Below are experts of layer 3 (counted from 0) of a mixture-of-experts language model. Rows are named router (the router's row for the expert), down (a neuron's output weights, with its number) and show model dimensions 192-287. Each number is 128 + 32 x the weight over its row's rms, rounded and kept within 0 to 255. Numbers have three digits each.
After each expert's rows: "comes before" lists some tokens at least twice as common just after its tokens as in all text. This comes from a sample of Wikipedia text that the model never trained on. Tokens count by the router's weight.

# expert 2
router:142140155145132161150098184134144091125147135102065114108181203146139144158132127113165096157103034160125145053139137128075116070096133143164138166131149148132157102186103143131165115154157134174109157160103048197110088115175103115190130137116109211181201126146122142152141106125124089145
down0:080113101204144077110101160131089106150106136084108103137118119135130145129150206179131126170113158167159112097117154068113055100188150099153136084151189130150141128082155117133125173087169094099127167106087106193123099131159160178103077066135072134130144129160146124110171107140141106076
down1:150176133190174141124171132125087111157117134097176156193159171141115140084103147117135135151149094088111110149104119139107144098125120132120096116126115145176137081110074166101111100161093084099132155069185119127141107080112118100025205153133122126077155131136078117144102165141095166125
down2:106146126149117107140131106158079102119106130158126123116136137157191112161136101131083097087155089187137124093160108061128055064108156099187104168127129143189174159126127183155036125144147130156159154125105131145172141139172136083086106098141152120177120126102155100076139096132147138122
down3:099129127116148140123108105183083118100102121107107126084097164175085141131117115128165100158160148131156100147098153110133064190156147146098098169120190116093146109114103157143144147110161134129144165161170118129160096107134132117141174173142094083170138135128105134052151156150097170100
down4:145167114135129163092149126103146156161099086108060085150116080161128112144157208134132105077079189185147158125126121133102132200117151147080146114134069086093063174128134141115151127091112151164154103168124138064168121128101145122126112192086110102084143126086165106154095148099184180138
down5:135109132112146166122195119147142213184117161053160132126130082196124150164223171151188163150111112108149170139177154118068159130084071108079091159114145155166095147154210137097144129115126109102129125113128095191150156119081080124152154150082100064104120141124221149110112117199160107148
down6:112124154137196097079161145132119153122144051164095111181110129158153136115149170172081138116142190153142062158089162169142145133113106112126170141104112094069157141091096095193168111087119111086151039145072079114105189132177115062104149146116132143150102088144134108150102175113119163072
down7:119141117160130193134114120095122117121164179121109094167134121114051124135074145111171154110149107103106157121180102072114091205079087148123163132072119114134115167145152179129096122086138112153086198119147136082129145118128119164088148195118226140171094154090173147134122206102179109150
comes before: " the", " a", " New", " York", " B", " an"

# expert 6
router:133074195151106104124161129122097167100179159071158210148075144038126095099169094092123138138146130093161123129218134146172107088118036049121150081140029158185143109167147153125112166113135136069099127096154094142139084104129096139127188134129153069113135065086138152157117104115187147177
down0:106126078107059086181140163060091132158190127108188131162132055108100148070148129149106108092131140160153073084148105155152153140148146144093166130084100112122089116116132131129093077103096105129160083103120136138144118171178148131102109125152147085120101155125145127160104159068161107113
down1:145157098087132110098105096135092039121154118158166155110097147139126167122093143118135151127152120160113168066109164135092112138083107130172131157134144132156155083166113128141117121179169115097160139106112176168112152130183129067126110099103064127150128100140110123087115122080081116121
down2:115168175146178138112156093088147173139131075114138129148138112115126157122162157168165121105175128093102151139125136094172126100065105168167113148119124126129118120062159127130134049105119103123132093154164063162135084135146115164105147130132097109138170117079118198135143141119139117156
down3:083134082102181157173101135138174141146136104121185105150149094057118152082098162116139101122082126115129137100158116036089160176139078150162142180137195146113123112190141085158146157089138125104162153130124088153135176159141153137091086131135114096126101101127157091094118170156109148151
down4:090105165097044122125100092119114143090082152101104119088122138116150115128128090153015092157179156143173125118107163171129039158129100088152151138128098101158145111116118158169170135161141112172172142123172108132104141121141172156155124123142114128150133128099105133071147155100128084083
down5:126204126174141126100125098140122113168109102130128113121115161108102088111127125220153187100113213056135076154115086091102213101157126071103133116081093119190096118147100079125167136133133162111091127175184149114138072203103102096122175168156098098148132111160135123106094098058178174163
down6:126153110145115169130141109123123132140147174116129117129111103134123153112117133187126155134148183207131175068137084149092076153130125105145120119108100130091129106189146123114165146132106156143121071101124100113068147152142142117128100171140121140129112101089140130093094150105092104127
down7:120120115164151124199160124117142150208195132124114110161118168107137095173177138099114175129148142167039088124111102120148097116125148173155113124173139107127108141119199181131117147138104116111116129136155160132107158111087154112072104117134148143145128176121141112190153172114116125111
comes before: ",", " |", " (", "\n", " and", "'s"

# expert 18
router:113082099174148128158073112113162154106121145142108071157159096101149116112116151139139070177152111125058083085159159134090179070150134118074097091075165147136082142134110145165168150144136106123127149074043144171080105225126138089159107120079117127075146106108120154173131162139117126115
down0:152160130143123161169062155092128095122126170085144144170085106133164090193130230102156116172105157122134120180179120157083097115193096119103157114090091137161163101078120122083159121146136119127150164180093171081160164157085110157095148097154098127120182143121112056110143180097145132129
down1:109154143124134133147114099129137134175115102164129123141135133125082190128145159121132108124077215053182117086117157157150106143176103157130078119122129162134157185116125127096134111159120117116157134112145127116078079105105077096130146176124179138131146103119175131126133167126163175139
down2:105141085145121121167061127158119183154088143156158174124108103062142062154139141145095108112121131084056158077176069086150107128139117124125121143181141184132125131141138164085153119146103121115126088141071127130128124125193187103143108143128139154126089110126084209119222101126082115155
down3:077090135180125095111123084167106171077155111138167124167128149167144094085182078146083149182118157139098070162128174103124154150144119138162134142072099151113156120102160149167083126127122093073165140097160113145153150126116085107094128163128137103068116155147137081167094122121206098138
down4:157112159180104150138177085115116129085143126100158160116108152110168136167178093146136091073147166098145137095168127128107140158143088179117126135175153131157179159141161134085070106147114112122121130078077102094206118138196108144124144098132087140086117110144062169121136111137145174078
down5:144093125189146117115146151104151081099152109113111046116112113119140160124117043140100092133129142121187169130090117137117120145080161121104101097163105107113079109143151142090095123123144128054116114116123149049122133182081117155126112157080108192186163112094186117115138162124113117091
down6:143134186114132166132124081111153122151119181160150134100139136182145156174109108177105147159149193138146120144153082118114133141091151155129111125176092127142143143164116131098100099113084141146158103117100129099152162119144125157119213084099116126153151182080151150132153158125111111139
down7:128123071075096147104149120110157184112147068159110160139128139116094116171066128133128151172108194123088137120125101076136138138105176141173091159126104157128127166111119140165164129103161126172064131143103136152109161063129078119136145152120103119127071167115193175172114116119126162111
comes before: " |", "0", "–", ";", "9", " |\n"

# expert 20
router:100103163117174093123144140037086133139118163134212113113097087169113174126084137147070133096138203151129128108136074133129169148131128162169116160092179124194112150122133168136169105145144155105161134115136141119138151124118206207052159098128081189078079084210142079163135116095076107107
down0:166123092122075107074185110143143135171117111112121093149153130153123161080099147139067144147112172143131163153036117090141118104098151095092131147116046110151089120098155152167152123112143113150128083104160143133085151072083161121184054120159208118137110178139158172135087121162093125115
down1:158120114104121144109153134125122159158160121129112123095126119120077152101076046155125164097109125124190104117107079104151135086126169098154151085135085149141112113143103137115109087129190176154129138121132189087153115166150120144159084230177131173124104112116111118112088127136132066151
down2:193147074123138067139163121086148118138156129137176136121116055156109144171119131175171063117120135142142140192101104129145105160124102126135173114127112192202144163087153103122116084104165198140139135162143158158172164095118144106119077133136122111093118124081182110101163158119126101136
down3:113167163113089139162102127078098183110169140143137058158144073166134182101145100138106109134122185141089130095138083107150141134150094226145147104137133151113118150159111170079145105134138079150126052108100169115107129166113146134140157114096116120102074108141070120109174110202131102110
down4:098160192138157065145184100149120163133104113133114169125149111084159155136145125129103114135080111089123094125129104130193129144170128111124089179129137168102109124147194138089153126070158172119097122168112134105153180137219087155110142167100104159105112082161147101097172112157089108070
down5:129130105093188145181095086133151131085174151172136086112107131104148177157147112096128144089124134073124162077168141117087168118121188123137144084076117115196129067125132095123129097169144147112165115156124107139125156190038140145127180097097107129128105130113128151108167126107136132161
down6:113147142165101118108169143109162219123133088153157149104111075113101116135250182145119136117102154110091151119099084096183125123189159138136116149115101164125138131134169125150149136086098142123125077115107148066146194117129145119129122142135093155074023186067096126126121124120087108106
down7:166123154135110145135150123148100153143172169196168130160109112094146185158069120188079166123130154149118109096152118221103097118073082158092116117140127138137149151142118130118091131154088126126160155082100125112107149145156098086173117069124149076116120118126122093131172122104107183093
comes before: "ed", "ing", "s", " of", "er", "ers"

# expert 16
router:115143098095115097205119169146160154101098103130133133108174120135110131161106122101137157164136166139170159143165138109054193146098080193151134147119143127115193126133110109090137158109085097193115122159174118135129114087125157115078091108115131122066110203165102135133146185152115118183
down0:131165136092077149126105131138156125110167144172157101143152070110101118127094120086148116098156102125105086191083080134119112126102097137146116154121055108118127059137172116169147095207102086105138140133107115158054072096166166141172141091176156159124118115128127116143153173168093149141
down1:070141218140127083143111144129092131162090185135125146126091128130085145165129142175119116103123177112111123118162071104111082168132192136176149076093143130191097105161148150140141196126106115150142182100173092090096143118067118062127174128170134191060158150125127140084165120147151065144
down2:102108118138118098142114137140108149100108080174113139131101168126112124100062099086164130128160178129097133130142136116125160164127166074136121073103135126141139091202137060093136130071145139105045108145184110071112137140164169094157153134106121144113108109150210130110115116147179146141
down3:139195128112159072156147126182146148120121111086105136100166210137139160143180149127048116200134088166118132101177177128093114134151148091122132165133058148122104088102099217169198100137134164107181146149063137114122120120102064120115102108171166081119142149122072117148168138121147128125
down4:121110120100099184113171101056105136131144104116119161194128112121127136170192189098143094087094120156150141128160135104114144158099151109162099102118123148132163187174154161097118135152144103063167207121124114054118154102106145100153102081085147101113131079107103096086150146092086152185
down5:113126102106125124127100138087155132086167129167126141128108124144104139127098147125186141160077190086147175213130190119090168108088157144086105126149116156108160113108174128168115100151059139110066182150138178166120121126069100024082130097075104136133173146068175117094121183186154103127
down6:152163174105142157120120134056151076115114120077067125137125111172189144079125148176122162124167146063098183105176129112173113098121128167100112120142150117184154093075168082107110158145150168110109110128144122099119120095122109145160141164098171140132132136114095168146160196092165145110
down7:136137140032148113098140194135100124114076164144120115097138100152180140142128140141137124159095156153101078145116143121177144164111119098106163161144124137113109147136148147128139184128136158085152137146092065149125186125192114118113125115082148112135059125180183091138117131149100143113
comes before: ":", "0", "3", "5", "4", "6"

# expert 3
router:109116142109092138103097124131137150103132087128137130108206109126119167116056071133178130131113085135124134116136107095116088152118153146117127176134143164066159140104103119146161155141122165178115112116114090165149132128111207167048114159111175058156141131085111119116094121129172095148
down0:165107146110105084195155132160092123117123102045130108157075105181106112121141146123131117135130157130123136130144069090125109131168151158174196126086144106136123143186160191103164144111082109138097124118157164149116107125098129149027112176115148175044074142125133132170112084146098140121
down1:100203114154141154120098185196136179092116119121152102056127171110111072083170055087150141130151146118116083074049070110160199131133157136164143119173101145155099144106153141093090136156170198108128089069110103174168132133134168192140023098125088088109083133107162162170145095163127150127
down2:077183095108125058167183149075146139117133160121097162080128054140154183139138115095120217128138131109135144123115166137134150080110132193147092094117066057132105132137146134192101102130157112130145150150098132088130090026148099136115162068092148109133159204126138124148127095134134174146
down3:170161108133128160149130138143164104104062112119122135148117168111155149121115099102143155147116191088093141127103123080098198095104100157079134099092148097164121140118072141123116184109147107118094159111120141156186162123159165104150096205159117126111202113094154084125096142156008123133
down4:114110097148099136098137114135190170074166125114165124056107115158134204147139102101120160122134159162123193162093103180153110149122167188174112111151092223145193143067086136112139084206133100161147159109128135100114129156169144038134144107144093130148135129119128124117134151109140183160
down5:097162110143099114106147107147052161115102099184078141115122125085151156118103133137149076170167122128116120109077095100146065140110132125161057119142087124122115140158138134165114086161156084165143095127137103116109186150178084186142174080131141169155113071184146151093096197096110119133
down6:106154155120131075179158103061124162142093161134167182085094121058076098145151174121129131162148130104125145154085144098108005131132091091106123144121152089096141145121149144124097201085109113180085127109180150150130159116123106188147107117157082073146121185090158131094085128106194109144
down7:098089101116130141135170100123162101097133064104118117142131152172165120073098151072100021155138167121146142143134155087087047165185109105172123077135094154140065203155116096143102145158152156126134161195119139090105168142127100128165071089147098143087099111157093087132088145147122209134
comes before: " to", " a", " the", " by", " in", " as"

# expert 14
router:108142129081095130151098173165089101170092103160160158133144113152091116137160111128195103122126099127094110125105160178149132146178091135132150170070138155120173148092168151175114116127173162171152151138142152094167126177088147144149164129117130135149134106122154113153132117167103104118
down0:099122137149163145133128109192130140113138128153072154101164111145103113104124143165095161091097102120112059182153145121120191096157129159126127109115142148161127137141096110090130124121137106126145126223108098206182123103182111148104046077112128066181149129129128146082105186107127194143
down1:104175128161131144154097129086083025124140102135101156115173143191130115158147162126119105117145128102105158086153136175187073107135127183129077163207164144149166113137190120165130157129186143127125138160133124205153192108129156157127151128104119117138130186145146163105171072087115084121
down2:080115127139159101121150058140159136131137109138175130178113160060114144198181122107199132200122096104134150102128201113086104116136122111081095071209173092142156165105143152148053126113106128126066144126126123122124148121104122155136129209146122123129132078083051160138147160093115094193
down3:124092125160153160066145108127115076110163126124129189124095218101174162127104184122120150189137109147142137131167117107135123151109068138139106134160160122115114108123085100120099135135171114062090162104171137155131132123120097118161112108070114173106115141191089164084175089167105176084
down4:164146098110115152104118126139095187143102113165222153147117115068147133117142162156148177125152134186138129111045192077088184182158140114095141154105170112120149106147116069116132148080123104058101084080151170124150120081148141082073148170097176046127143104128142125148140114185156125146
down5:204161117145099122092152104155101118150142107150095102132117158069104142115153140192123094114182161163126170141144142079142164151181103138079158140117141060099076177122125153134179095142193087123104121134114131077144159078084127158108129153106107108125103181138143069105112176135094141126
down6:063149146091170150114088136077183145143115106142120116109159111143119121130188112113098171153125086124083098163056163166130159142118135149141188123074169105154170109095100117129118102075138064054150122115144184100106123154091115157193144069143144147070140125154079078097067161167111197116
down7:100164090127115168044126103108163161124142161103114125147143143167062090123121158120068173117166127078123128131113147171175089130106147098139078146145201137105139098122141122141149090125122108101143183126255137148098113155163112089161144169120148106159195134087109174179176138207136165145
comes before: " The", " ", " \"", " He", " In", " It"

# expert 1
router:140146190067140134106104151077122113149128180136121131041136153126098108120133114161116097149182182067130117157153116143166049148138163132144115100128179129100174070128101125117132135059149106124123155116122143105152170123071100072101080085101117113184154178100104126085112137123179156141
down0:152121123164119126133110108120172108079086135105111114088146145163117128140100113137143074089110093139116158082134106139172072115060163171177120140118133104144141106114061125124118099117081158107081129144079116173134102126164109132119088062064115098171160133076138127126070096151129082158
down1:166129155148107104187167111144150122105152137099084158163122117106137136138140168117161089128134089172098152109104137122112127092170090167131110160125154148168133183059102089158125134133130110135130203131090135106087129129148115123116133174146088116111135037161117115079046141113194193179
down2:055076133128126150111163198152112112114173127124129112152169160154145139069171152125232097108209141150135112158116127114109133101070152109110144146115124085127064145147086131145115187142177176138126134174133098097150085109104133146116161133114080075136059091155211108091184123143113137097
down3:108084140139093081137071117095196164082122161152172134136140118071105147124113168094158134130128121178194143210111163136121024091077149098147155138135126078120122125124139122157114133062131122142045165115121151120124158141055150138124110135216081154130161135158129078078190158098169141109
down4:160176146188106127059121150107154175145139097082134110150122122202097107094142103101114149113125125125125131158107101125178179089096107126097116129171121107161123138080072129184109051136123128127096146134145115112048142117175082099146172171157102143103143135101130079121104142147101136118
down5:182135144148138160160119126096149140165100130097132147156166159144105076136146137175112105179129112107172139167131126149131084097118125188079135083139122224147113100144130074043125105181149087099129139143164151116126127143146124143151173112106100117145082112078141113183111150105161116115
down6:106060149126128179128168119094098146161160150123148103131121074136090125130173070142114124145157133164137119150105170158142092140146180089130115108135167144124132150121090179106136145101068089078157139141125106126113101105171101130132118117133070055185136187113163152204074141073057102147
down7:104088190064129195115155106085149055163176182099171119157134098160115128113109152159154060132057152130145071095144206110103079220092093122115134119094113135116077116115114170113076165126122111140135158198156126115163105121132076144103176138180119144146172102121190150121085106162107126107
comes before: " ", "-", " —", " L", " P", " S"

# expert 23
router:101133073116110178138112084152053116165097099127075148130112118140104129082194104135115135139080193169142166166124098006128138152099143143090132174114173094113138112122115136144087131102062079123133163177104151136133201160137108158120165148096147162148136166054081111145172094170132142079
down0:151144141140098139157145074119152154165154118102103125119122131100140071096161144122080153114124168132151125137158094117150129159138145137094135115143116161141187144175099081111145122153072063066141081093152107142156167086156135127194142113124154114113124180100109095157186156113098072121
down1:135147145100102158127103170121205088121138105107157103146160163133127097147137155092112108123206138098136109189077077156198131088125095199158158111089164140110094126115182168118133085129111143140067149191142134089081114118152096162130107132172132122109078129117109097186100125131121175140
down2:183145103148120128122147098089114172144097149095130176160180138134177168145084158127160110098088146157151125112137117128153108135095104178169168122103168170127126117174111152066110058125103107177153124099111186115154169082172114108173136106112179131138145091146121111180125128122139059150
down3:132150079087165172143100147099078120128103121095137068170152130180103160204173125148155215174101097151098139107118136155086131121121141157137113145079091109178137144066146095069077123164123100149144117092061165080163150083152090126142133131179088139105162138139118115083094154175170089172
down4:115168112138113083106172163137057131135069107117081184111166155149139144132110151114121046053119170114057142114092151095100133105165145115158139095140197103123095142086141126097147133151133102161150144083148132181181058132192078118152115112137108137118135116110127177149177127183141134136
down5:054107072082115161106083087153124135145145108112118118176130182149093187078158137110082146125140131139138112189100140066118177126126120135125117129144205107138150134164102162103119110000138133090101109132146122126125138119101108155170123086116158149094010090102107153105146137181139114125
down6:088114119087096073118089065152113227150124106092183060154138110133091165131133098111156137159182146120121110167154101153130118146102121108131123142106176164124079103097102125083104052063101109145084176159142150098077119093140113138150140187157157130155118132076136097065136142071107126122
down7:147158131154120146118128147124111175145103139195160073121114147103133072196155139186113091164125041151152147141145103143127104123150131125119184092170102127152160147123133087083136124080129120125108129109114136145103104123176131125138127138091106179163192121103085099130080141128070117083
comes before: "-", "|", "==", "The", "===", "In"

# expert 15
router:169088093119138123204123170147134163145142164188167120106088110071145096097167168142110147115096142118128144151084099132159178115137134192165110128146133100106113153163160119091084147102164128152086180177140104186142111143101167128139121149058123094133155123084093156136104143104099136129
down0:137094091104131146136124143102144093099127124119172081103113098185130085073070135122117121149049112116120116181122091121103109127035146116086155132175098114134052107127117106105130154127134140102166096090176107107159100108088121059122131112081121100074119099112120129143094124168124156164
down1:086202132078155151125088146137092129104135159129102053196103173089113155140132145106148093093070161105102138137100140122161113154107116124066131137156144126137125126131175140155150097119129123111149072124108106139136101110120138126083135090116126066132058168162203108076118188153128121158
down2:101170177152156116105127137169111143138165111110100097135137106143087100159194106159038170090119133156067167120117163127114255125128129153121188138134152139166169150096105129152126100115133131089116132146126107090112102109088131070106175174143172161118080155081129116143143144106123100139
down3:115153125183189084137141160108087137172125126120098105170144097116146118175153127184074128110101143147149145104192121096071117135101145185054155147200135157166092102180090143172153116103156135135151120116115113118161103131149132074138136118116117148115113124157163127156140140116119123118
down4:148097114152133105069137167095119140139156145132173150131180163139104129147128056162137092111146109085151177168142184120079172082101122166112155143127144115095128159128138112066130117172126079110085168141129115146184137122083117180103169116132125157120113153122117137140146124145103061097
down5:150138095152105080103114172128142140066084122143114134082134114166173159157092126103150129149143121110146236167107194061148127184106194100086140214131142065137170143147115104123090092162112182168159107159131168112132135148148111085164228122109111134142080122128092148107123106108092094133
down6:084146127144146109130140157135120126126165084159085106183137121089103060124139134085098112100108159084110125130137112086207165136098161118107056118098128131133106202094099135177081147053155078166147080052176112117089159148104156121145151084110148136131084119173124096131126147098163093133
down7:141106145182098139145124173095158113163106227106119181103153151176170080140104175200112124127096106149107120111124109125132119104145129119114121099124105113127104150154177097127154116151101127178156077124175111123157120113187169131153089108136136134135151103142183102138161083164126140130
comes before: "9", "0", "8", "1", "7", "6"

# expert 0
router:162084151120185140185159142086091169205164111104086106161059081058148127164194135169128074099181085153138140176123157158095092131090185136145075180119103151124146125105168178159103125141130095098129136101164130088142112159114150112169127126145129133097109127069184028162137104123109122102
down0:102111188109095097115107095133139144104112068146048158114173102178080146137163149127082071175106133159180149124113104163141062084124142198121115140141120121140120118122115176141116142139169099168138126119165110145145125155178139113164145140113154116117166166104150131172150202113112152184
down1:167150091137134147109114132145144121115180174172152155133128080092161128102163096086126136139166141146085114150103149132076139157158108164091137124101172093094128160104124095188129161114152124175139083128163110169113046121188102147082112122084091142054143130141176136125079105151170114118
down2:076197169158126114084162063151135096119119145124151109139166171110126159102134157102176134115113100166102153119117109109117161156103081143065127122064177138150052135071172073145145096100082073092120164161112093160108171084094117190105055135124165145117139106107124116142148164148166111121
down3:141140137135169162119056125046149101095123139117052173106091112137039159094192120166137157105115178158129156152105111090197106086142100172078074108145132180148151101139156199134149121112095099065120135107151132157157144174152088145143115083132091146096127157152115104112105129120103070117
down4:144156144135097100096110152139134146086106136140148130180115119092093152064149122159153174208157138122124154111129109204113173134125072107188093108117078141124156174146130154106152164159156125067119117105157092156111059111113110120129143131079116178165137133105136117186080151107089125118
down5:118054153170151147078106112102179153132186118120097101147064129084085170185110135164135122125163167147119098103142176107072179128152156159200105124178112179123157099109123191105122138182104119167151162123149077083074082091127122114132088178124106068066175164086158137139207145126089078180
down6:156100166144081135153133167160151104113119150094162133168114101094111138103132182126135137191204101202110128103118129155096051146140075085100144151121089156118176116126109149120141064165132087079121099149099118133132156130155200112097156116093137161143115098113117129136149036114125199113
down7:108161134143089120152127082139171180113118105136140121110184069110156186113086102193114123111121165153128104160103072117138071128148168092121149134160130145078172102167126148170154098125130121126112132120138084206129119146065125145144094075133104112123101130111135134113136114125165131110
comes before: " was", " is", " |", ",", "'s", " ("

# expert 4
router:174120124085075092116144194089181127131112151133153124139163159135154083125090163122127130129142144155120151108128149114072041169154090111135166162174163097048120142098153124123101112132138172115124136158140106090105117107111121027080134169145083061141195108135171158097150096151102109136
down0:156158161105112167198068125171179112144101146076136108082034103173129087203143128161121174114134150137093153143087123144164167114147140161072164124113104102158148068104190134163094106165159091105105118107122145128148156126111140165101107107047139099117097136143158077112096088141118073099
down1:105134102175115130151149149186118077114165125078101131105094120129125090151136145134149097152069126166182140154127152146077073063180135069110159082134137137093137165110140116111116118105120149137071143139127114181115135097134114110079131121100158141169137120101134110134102129169116085147
down2:136134118154146155079172108164155097133091118129106195077184153127070104130132091187173097151077086073147083110133141109172022127133118095116109177140156106171159113114142141189190128059078153089092130174135128152195063174135120167144091119094139071139145150132163163150101164126173107115
down3:145104121137169181112113112125134176152173126142114126120156149157084141139174092184147103158137175127155130141131138146124233087095155112105105117158099115172141193132092165121102093136131128138107150073059132170133139136131120144136134174135148129160150152144118125150087107181097062126
down4:105144093106159150100090127084155141151121125101107087156114122076105134094129149141173127111156136170152132144125120155120128176094072137117116169119107133132158074072171138187125118135111158201148110186124089162147040112033093119109128161201096188131141152107189061090140106145136123090
down5:170176132114163131093077163156119139103140148133146120119094170153116110171121143147105138132153140142188115184097145123109047090132122138059179129184131092142202145123076063176143152128169109096123079155113113112160145115141091118098082114067157100144106164140140131126164121171130105184
down6:098110121063098067196123153158133094096123143174159095144152103151145124151082131141077159104090117136103129087112124148086134120120088091186138186105109089175107147141107165166101109089161129238153063139127106100156170112103201095090131111118142127132154090135144078069175143142109109118
down7:130107128078112133092126127118152116150062107118082126160122122086104111159139149095183079148179171089120140103053133139184143180063144118138156150100132126147134120104122126140109097120058137169162135181130205119130199123133114147111167134109166172165094160145129102048102162160130070180
comes before: " the", " a", " his", " he", " it", " to"

# expert 7
router:055162107131163140107095235102099126119163132156103193133090129137064108220137136137216141097096144133155128134160133085163183152129145130052105114120157072110112161116140062091120142120121152098089081122110118145147145110135090089053100126160152114179106114177126110136139125129139089083
down0:110137122154100162126170045131129120112112156143099128133069166155096123102113128059131155132190191168124163142152077113104081141155100127150118129163082096171094201135185102094112138113076152146191088161125118148140166126134150100102164108084115088037139124136119080088141107135099141114
down1:129090092166133075156167082184155141084143123134110155136101176147079114133161142117163127125179156109125145119124109053140135120109125078107095134110138117145121132102155101123154110121134114109142143179110105116064149121119153161157115135145126076118131148117099224134142087127109159104
down2:162115151143166154137108115145096095129136137159102147155098213140122168183090105146130116094109157116078063146082123089149107123156106080128096115108141202132114084189128132121184114137132115079114108152189127170083106085141137090143101140114108113092142163180090138186152119115190132111
down3:182152079104163153110113086163144090220144172135146078156162147159183106126101124121189203112142136127187102117137199086117053133132101068092135136132144178136127119165128118119180152142128138082056101155133130115099098100147083125133115123081087140125118144088197112088131110190162040117
down4:071133096123110147153113136138116097141089105161117113143022079159171105119139190101140119101148119149133110189074147151170195173127144106128103122132088090128180156161189072146144069098098106133136152152153109122111147160116164128116154082161149122089171100107164162107132160168114118140
down5:145134100152182069154109102143151141165163119121132100131156097155127123139190081163167127117092087140093126173140165087110123124124173082142085109055152140078146128114163142073127107218157117138126078107187172101140192126137112164164134134084091099105111165094093161203127120125156102130
down6:171159162153152122123095166052070140118099129102092087093164059112153151132116066119153052153149123121128109125110143119100125124137154100093055171117147126115136146166167091094147128174063111105086077118101169148108104074179088188134099144091137143100126199130176120160142163124145173121
down7:137112117124062117131107220079127136075133134158056127120134062141063115108121108133099139116113094151047037167066124120124133120124107154123139178117065120132109129151129075151143154114057117144096125060135079133144096150170135123152067118060128173143107130134201137133121116182181145181
comes before: "1", "2", "3", "4", "5", "6"

# expert 10
router:169143167116115097137066118136166111150119064145165157147111160107120130133123103177132221121111134143145080097085140184138213163133121089128123136193122120149086145128104102136180119176120106177183138159118150144136103096106158078130140126140108123151153118199104175104101139153095131123
down0:179122152093076113150130115087094101147125128165149139126151092122109118146073158133126148118150106100084161149116091107169113099128131119100127154201136134080108188116130130117078118137129194131147108153122217137165108086105134177104123152165121148088106126126122145121136140170075152117
down1:134116135086095163125076151117100133114139085135134162117114149107116177133142120115128131139152096177118060126146115085150129139146145150053202124156133072129136110096095134135103105121122090184082177142103145183117114131135185134084110097153131077141139104095115163206185126129125090137
down2:117102103183140100133172141128123117124143155156102110197134142148144175114139154082148080135136123164058111093143200088143116156128102148111168143111153119117161167129105150100111135169185123125122159096116128107138195099130126123093100115122105127172154145130107113126185148066130142124
down3:143152201111073082126109106139140165140142082116089134163123137149127099131122114157124108186140104132057125144072189128157121236161128130135131105105115133123114158091143135128123116132115122109096192176089165109135169120136145139125157155127108144157111105097051124085147134103169145158
down4:136116125183115112110133124129173113149129189164105072154129132170145184075139137164160086122152094148130114119128146126128123170147127108108112147165114143108153156087189113104126075125129122107079110121107158079178125128100099103126099111191104084145163125142117119100129137181118115125
down5:137143102161179118181132200140129115107109170151140142102094098125105100144099163108174104158089139132151129185122088127161148105144139084087147137222098148140126132123157070175122161144118168120098128140076115132091115132132162087113153131176088049092127096146084132146137195149151143188
down6:117141091214135102120141150129109146109114149146137109121144105120113158124146098088101174119141121145117147136161181171094112174227055133119101128062055167105126152197121105064108139138174147125117111134132068117138132118164092084123150141112014130153094122065177148151124144149116168151
down7:079166140094152102077166114131136167140146158119136084145156112173098097089173157130161111155165115130114131131179124147123127109068157166087100122127159170108091108134103175125100128085179156154147091124119115111087124146128141069119111153158139163177151119196061107137129092107146168202
comes before: " |", ".", "0", "–", "5", "6"

# expert 22
router:150169109155118135165116101139137124155145107098116125160002157103122151190151180125051157145163122090167131185135082100180065159110140104149111142123161127195148142119168188129152104092137135151106146157108133072114112115085177109100129104138169132109117151139144051086152136113133124142
down0:168121184169109147108133137139099118095138145050131101095120113124102124147137129118165112126167132168022126199145104190145103114137140128139130135101111216138208153087111115108034132114102160099162135098129063145147159168121097140093121156155116097086138094091177142126131093130143127143
down1:143123103083123145171090105149163097127131127106105049132055099084159111187150114172146089071195216204134070142086146125107032179164165111135130179169162156151109164137105128125106172150116139123134144195099153117110151068043160081062104125159148132101111111114128085052127157166145108117
down2:187134117119111130149133126075115091139147111124111115113120133071149093130136130131093062111156120085137116122098148103139072096094153129118119163168147100182123115150141034120171122133164151088197181105098075118088127063169121156096069150143123149131110105109169136113191157122108145039
down3:158118184123105084144108063094105087140136114113040115142127110141114089137142124160118085082167088149173116134151141100122067128181124187127188123145137130108189153121122148087140150104113092186093126153157104128111113144090160154103147170164149145052146099112129145111110119137145112142
down4:118209141152114065124163115110086172153103112080168134161091101139121117109139133168145076124145106136139122101212128109141074133096100083100081077157107165152145086089058185135103099191138158153113111159116106173106106116116083137142117087186139061133086152101137141157149151164124150125
down5:151164141161106094151106066025111098125138101113150103152119169116130138151118105090077154176141098094139089137135097161154014118124148100136127214137163110138106153138132122146153085189172116146101106131178093116125128131093169179080158138125129119100118104134158137182139105132058127150
down6:129164136109145100099101125158142107084109133087087072130126178153118137191137099229101123123140131136157143152109122140071100083111151084226154163163148076158114067171113148135127135127165103171152181105139096129126156172085159141120155168157190118163119153080151143101082104130135071101
down7:176134135094103182191113141114142134082113081167137173090137068136130129151141095172136141160107164115163062152025144148196103167169146128118103146156065128111098135150086142094168130110139176090158100129177167130149107112175146120117141132108100100124101119191163126200125120106014113134
comes before: ",", " of", ".", " and", " in", "\n"